Experts of a small language model.
Size: width 160, vocabulary 8192, 28.7M parameters.
Training: a variant of Adam for the experts, 882M tokens, 6731 steps.
Below are experts of layer 2 (counted from 0) of a mixture-of-experts language model. Rows are named router (the router's row for the expert), gate (a neuron's input weights, with its number), up (a neuron's input weights, with its number) and show model dimensions 0-159. Each number is 50 + 12 x the weight over its row's rms, rounded and kept within 0 to 99.
After each expert's rows: a language model's description of what the expert responds to; "mostly gets" lists some tokens that are sent to it at least half of the time. This comes from a sample of Wikipedia text that the model never trained on.

# expert 43
router:42 37 54 42 38 60 51 26 51 58 57 70 45 32 56 46 33 24 43 30 26 62 52 54 45 61 48 67 44 39 48 60 36 43 56 55 49 33 54 53 47 50 48 59 37 37 42 26 60 34 53 63 34 55 47 39 62 54 43 31 45 30 73 51 51 44 67 36 43 59 61 48 66 55 42 70 34 67 32 56 53 54 54 48 45 69 71 41 53 48 45 47 64 50 56 50 70 49 71 58 47 61 42 44 52 37 46 55 67 36 54 65 35 43 45 45 56 44 20 37 49 50 66 51 43 65 42 42 45 62 54 34 41 51 46 43 40 33 56 33 31 53 35 38 36 76 43 63 35 70 32 47 73 32 47 36 39 24 62 47
gate0:64 31 55 55 37 62 45 47 64 56 42 48 52 59 40 45 36 47 43 36 63 36 47 58 37 48 46 58 59 36 28 53 46 45 47 51 33 56 51 44 54 50 56 35 34 37 65 66 44 44 41 50 43 38 25 39 41 46 63 50 41 65 56 33 54 50 73 71 43 44 34 47 67 53 42 41 26 42 45 38 36 33 40 49 76 60 66 52 39 46 53 37 36 51 53 58 58 66 45 46 60 42 45 31 36 49 53 61 58 63 47 39 31 40 27 79 61 52 40 59 74 46 92 39 43 52 57 48 36 48 58 68 57 42 54 47 44 59 47 25 16 50 38 41 57 71 48 79 60 65 64 53 48 56 39 46 42 51 49 62
up0:36 38 64 47 41 30 47 55 15 34 56 53 52 69 59 50 48 41 50 61 47 64 75 45 30 56 52 51 53 63 43 55 38 46 52 28 50 42 69 64 58 53 41 59 47 68 69 58 44 42 49 27 32 53 37 49 41 59 50 53 42 59 57 35 34 56 43 38 50 46 77 65 52 67 66 41 65 53 50 46 34 63 56 61 52 39 30 48 48 48 43 46 43 39 42 58 37 55 66 55 41 40 56 49 38 61 71 60 33 48 71 48 52 77 49 51 51 72 61 45 51 47 52 47 59 33 20 47 72 57 60 43 46 46 52 64 47 59 42 62 38 47 37 73 40 62 61 48 91 50 70 46 42 64 61 54 55 57 71 54
Description: Final digits of years and numbers in dates, tables and ISBNs, plus verbs like added, opened, offered after a subject.
mostly gets: "%)", " added", " opened", " Carolina", " company", " Festival"

# expert 54
router:46 47 52 68 46 51 37 80 67 63 57 66 44 65 54 38 38 70 55 52 38 62 27 48 62 55 53 54 55 72 62 59 52 39 34 56 44 53 55 43 44 58 35 54 38 41 64 43 41 43 72 43 29 38 55 31 50 66 34 64 31 81 71 42 49 60 57 45 32 47 50 62 47 83 43 35 58 41 61 50 57 52 58 62 39 73 42 53 55 66 47 60 52 44 59 48 43 52 55 53 39 29 41 41 49 63 35 61 36 52 24 63 52 51 40 39 40 43 61 56 46 58 73 46 40 53 61 62 56 47 69 40 73 68 53 43 52 38 56 32 42 48 28 60 38 58 70 40 51 55 59 71 43 49 53 61 50 75 68 55
gate1:39 37 42 51 54 49 32 49 45 50 48 63 53 73 58 44 33 35 56 28 35 72 36 38 45 36 28 47 44 54 65 24 61 53 44 68 59 41 42 66 51 65 59 66 43 38 59 45 40 74 52 48 40 54 44 43 35 57 40 60 66 68 47 57 75 21 37 61 47 33 47 33 63 46 70 34 68 47 40 26 65 41 43 41 43 43 51 22 41 53 60 53 35 41 42 57 40 70 53 45 60 42 35 48 28 61 55 44 31 47 67 53 44 48 54 50 33 33 43 61 68 40 58 62 46 48 29 62 25 50 50 46 43 51 47 66 39 43 30 47 65 41 60 44 59 37 59 46 50 47 36 32 43 47 60 54 51 43 47 68
up1:65 15 55 70 43 32 39 64 58 66 30 64 44 28 29 53 46 64 45 43 56 40 53 45 52 60 55 44 55 50 48 56 69 51 41 40 44 60 53 57 73 28 40 38 48 43 36 43 48 65 49 55 30 64 52 45 36 60 26 55 51 52 56 44 41 60 45 46 40 40 55 55 42 51 77 52 40 48 43 75 56 49 52 59 56 38 34 58 61 57 53 46 45 45 60 54 65 55 41 60 50 64 39 30 32 63 49 55 65 47 49 53 56 31 57 50 63 33 53 49 57 77 54 65 60 27 51 44 48 57 35 46 51 22 47 50 41 66 25 53 42 32 46 41 66 47 40 29 74 70 34 59 34 38 63 30 55 72 47 44
Description: Classification words in species articles and infobox field names, such as family, species, Genus, specific epithet, Website.
mostly gets: " species", " Genus", " Species", " classification", "Scientific", "idae"

# expert 46
router:59 38 40 69 77 35 41 61 24 41 46 27 47 30 54 40 40 74 37 38 50 41 51 51 42 51 60 40 46 45 58 46 24 40 59 34 44 50 38 39 43 52 43 59 68 50 58 37 49 49 38 52 51 27 32 30 47 72 33 21 21 45 33 63 45 67 55 40 24 35 54 64 54 34 44 49 45 58 53 53 44 38 64 31 53 45 56 62 42 72 44 37 72 67 67 38 43 50 66 60 46 44 30 47 68 52 46 35 49 61 51 31 48 42 56 32 54 57 31 48 48 45 49 46 44 46 53 33 40 51 67 77 70 41 59 47 44 45 52 50 46 63 45 32 40 49 61 61 69 41 46 44 45 52 44 53 41 35 53 57
gate0:55 53 53 73 48 31 60 64 53 67 33 75 68 38 40 35 39 62 38 46 31 28 43 31 62 51 52 56 40 62 65 62 59 79 22 50 53 41 51 33 46 55 58 63 49 45 59 49 37 66 56 76 56 43 44 58 64 29 31 53 56 39 42 56 59 70 61 50 63 52 53 63 32 52 44 59 56 59 52 26 49 52 45 50 51 57 32 37 56 44 65 54 35 67 52 45 43 32 68 52 24 68 40 39 35 53 47 37 46 43 43 43 47 37 66 34 44 50 57 43 39 40 41 35 44 60 34 40 45 49 60 53 43 45 66 58 60 52 56 25 53 48 64 34 80 52 72 70 60 41 55 58 55 56 66 52 52 33 52 51
up0:37 47 69 59 43 55 54 56 50 49 53 69 45 39 58 56 49 58 54 24 45 52 45 57 40 30 56 46 38 47 42 53 75 55 58 47 23 46 52 24 56 56 51 37 49 51 62 66 33 53 37 48 28 56 43 27 43 48 38 44 76 43 40 68 49 63 34 45 43 57 54 69 61 24 63 44 67 60 52 53 45 51 53 64 33 53 34 41 39 76 56 29 22 58 59 34 45 56 34 69 47 47 37 70 48 45 59 65 57 73 40 57 31 43 39 47 48 61 43 40 60 69 49 46 42 76 42 48 40 43 30 62 54 34 37 37 50 40 50 50 46 61 58 41 34 57 64 60 67 37 55 63 52 71 54 72 36 43 39 54
Description: Closing word pieces such as ant in powerplant, ula in Formula, per in copper, and digits inside scores, ranges and table numbers.
mostly gets: " Fort", " man", " econom", " Scott", " Add", "ula"

# expert 51
router:38 36 32 47 33 56 57 62 51 46 60 66 69 48 47 49 71 54 49 49 46 61 40 57 56 64 55 37 46 62 55 61 59 61 55 60 48 43 37 51 41 71 32 45 40 62 37 68 25 64 59 43 46 59 63 32 35 57 47 75 36 59 52 61 63 47 39 79 52 52 49 45 51 52 64 20 65 35 37 56 57 73 46 26 70 70 38 40 57 52 53 47 58 57 48 44 52 32 41 54 32 60 60 38 65 72 47 63 38 46 42 35 43 46 54 67 67 46 72 55 43 51 53 34 56 45 44 43 69 44 42 61 62 41 49 44 62 56 62 40 67 68 36 36 60 27 56 62 36 34 84 36 52 40 55 59 50 53 53 65
gate0:50 51 37 59 40 49 60 38 56 54 41 44 72 46 52 35 42 33 44 43 68 65 72 56 50 28 54 66 40 64 40 61 55 60 62 41 37 60 39 57 51 50 48 54 57 62 49 51 50 43 54 33 68 25 46 42 37 53 41 41 61 73 75 43 50 50 42 68 51 51 89 75 46 46 44 65 60 43 65 63 60 47 63 50 49 34 61 50 50 57 43 37 37 25 48 62 56 57 39 35 68 58 29 49 64 43 55 66 60 62 27 49 35 63 29 60 57 68 46 56 65 42 52 34 49 54 50 60 45 33 53 59 42 42 46 57 43 55 42 41 19 45 50 34 42 47 52 66 67 61 53 47 14 36 50 60 35 36 51 53
up0:56 60 57 50 76 55 43 49 38 54 30 22 69 48 40 57 57 61 49 75 40 51 33 47 44 39 60 53 43 40 52 45 63 34 57 49 46 58 49 28 51 74 60 57 46 39 50 55 35 34 38 59 30 69 52 40 45 67 41 55 72 63 48 51 59 31 44 75 43 67 60 54 44 29 71 62 51 47 52 48 51 59 65 48 43 64 47 37 65 35 52 41 37 56 61 58 35 44 57 66 39 45 38 47 49 55 59 48 61 56 15 53 34 65 45 52 52 44 58 59 47 62 34 72 64 61 84 43 35 64 26 34 56 62 53 38 60 63 50 63 57 40 61 47 36 35 44 41 51 41 43 36 34 55 52 38 48 49 27 62
Description: Music and film release vocabulary and table pipes in discographies and award lists: album, Record, released, debut, Discography, Nominated.
mostly gets: " album", " film", " song", " election", " Votes", " music"

# expert 49
router:48 54 31 50 47 41 19 51 49 36 43 40 45 66 57 45 45 63 52 61 67 54 51 22 53 56 33 52 56 32 41 43 32 59 67 68 30 50 39 36 57 24 61 39 51 44 38 45 59 47 42 53 50 32 38 68 30 59 44 42 45 48 55 50 59 47 48 53 53 52 65 61 72 38 56 61 41 69 53 31 51 40 34 69 63 38 46 44 24 44 57 43 28 81 49 53 53 28 32 40 25 38 47 29 47 27 44 61 54 49 44 32 56 40 58 37 54 58 40 74 52 60 55 49 53 51 62 44 33 62 32 39 40 75 47 63 25 62 48 58 35 52 45 54 46 49 49 42 51 35 43 32 59 50 45 51 50 37 35 43
gate2:56 55 54 45 43 66 31 49 67 39 40 54 60 46 57 50 63 55 60 27 52 59 36 48 49 61 35 43 37 37 38 67 62 47 41 56 51 53 67 34 43 79 67 61 59 65 48 67 37 55 56 41 58 33 52 72 42 52 38 63 18 40 61 55 30 83 43 47 46 66 39 49 70 28 68 58 45 50 65 60 47 27 31 55 51 55 54 60 60 32 57 53 48 52 47 73 46 31 34 59 53 52 55 57 35 68 52 38 48 54 55 46 46 44 34 44 38 52 48 63 56 51 34 57 49 60 39 55 43 43 83 51 31 33 48 48 55 32 29 46 44 50 49 59 55 38 36 60 39 55 56 58 59 72 57 75 49 45 29 58
up2:53 70 54 59 62 42 62 65 39 54 51 36 47 65 36 53 54 62 70 39 47 68 38 62 56 59 45 49 35 48 55 61 71 53 40 62 52 38 67 55 78 40 58 48 28 44 49 56 36 41 57 45 56 45 59 25 58 71 77 53 62 59 86 69 33 43 58 36 39 56 42 47 58 44 34 59 52 41 29 69 39 21 42 51 53 79 51 62 46 64 64 45 59 58 48 57 42 36 41 56 57 47 63 47 61 43 47 61 40 28 45 60 51 39 51 63 61 22 37 53 38 50 46 40 44 51 43 58 64 40 48 52 37 58 57 47 60 52 33 42 52 34 40 69 60 46 66 27 49 39 44 37 51 61 29 29 56 47 61 60
Description: Inner syllables of personal and place names like Konst-ant-inos, proc-ur-ator, Todmord-en, plus spaces before numbers in dates and tables.
mostly gets: " cl", "ella", " du", "ona", "és", "rie"

# expert 35
router:54 39 49 57 54 46 57 57 39 40 50 52 54 30 47 55 55 39 50 57 41 59 62 71 44 59 48 55 30 26 62 78 38 59 42 49 39 34 46 50 66 71 51 71 31 70 30 59 34 46 40 52 48 62 60 52 69 54 65 36 49 54 57 61 73 73 45 37 58 64 47 57 37 26 52 72 42 65 42 61 29 42 32 66 57 51 21 39 57 52 43 40 41 45 48 42 33 48 48 78 51 66 45 61 51 55 64 43 34 56 62 48 60 59 47 48 47 30 65 42 39 44 20 16 46 68 39 58 50 58 55 47 36 55 59 46 57 40 41 45 50 65 34 52 49 53 47 76 42 45 41 56 47 37 44 48 61 53 69 47
gate1:32 65 38 60 21 50 35 59 50 36 63 50 54 32 44 52 38 39 50 39 55 61 41 52 36 42 31 53 36 56 44 58 48 42 71 48 46 50 32 58 60 58 63 55 69 45 26 59 62 58 47 57 56 59 57 37 35 62 56 67 58 63 58 38 55 48 29 61 80 55 42 57 33 48 42 45 54 49 29 48 62 40 45 45 63 48 47 38 59 54 51 23 46 47 51 45 47 44 23 43 53 67 51 47 64 77 65 82 64 68 40 44 36 57 62 58 73 60 71 31 54 55 35 50 50 41 47 58 55 36 40 43 66 68 51 77 59 57 40 66 76 50 58 43 62 53 30 62 44 52 55 59 36 48 44 52 44 40 37 61
up1:26 49 73 59 54 33 54 61 44 42 66 70 51 61 41 54 46 36 57 44 39 38 57 41 68 70 67 54 47 45 42 44 62 59 59 47 44 62 50 55 37 43 65 48 48 54 51 45 51 24 35 48 71 60 66 49 47 52 57 49 59 47 51 49 39 60 44 33 53 50 46 35 45 32 51 81 48 45 68 44 53 49 40 50 47 60 39 55 70 63 63 54 49 31 44 66 54 41 76 62 49 48 39 52 50 49 58 44 40 38 41 38 47 48 54 39 36 45 48 47 65 54 48 51 30 40 62 57 64 15 35 64 38 33 62 77 58 50 58 61 65 54 62 37 65 34 48 75 29 45 49 74 35 37 29 75 39 23 52 40
Description: Colons after labels in infobox and list entries (Spouses:, Tracks:, Instruments:), plus semicolons and the word "including" introducing examples.
mostly gets: "):", " included", " including", "\":", " :", ":"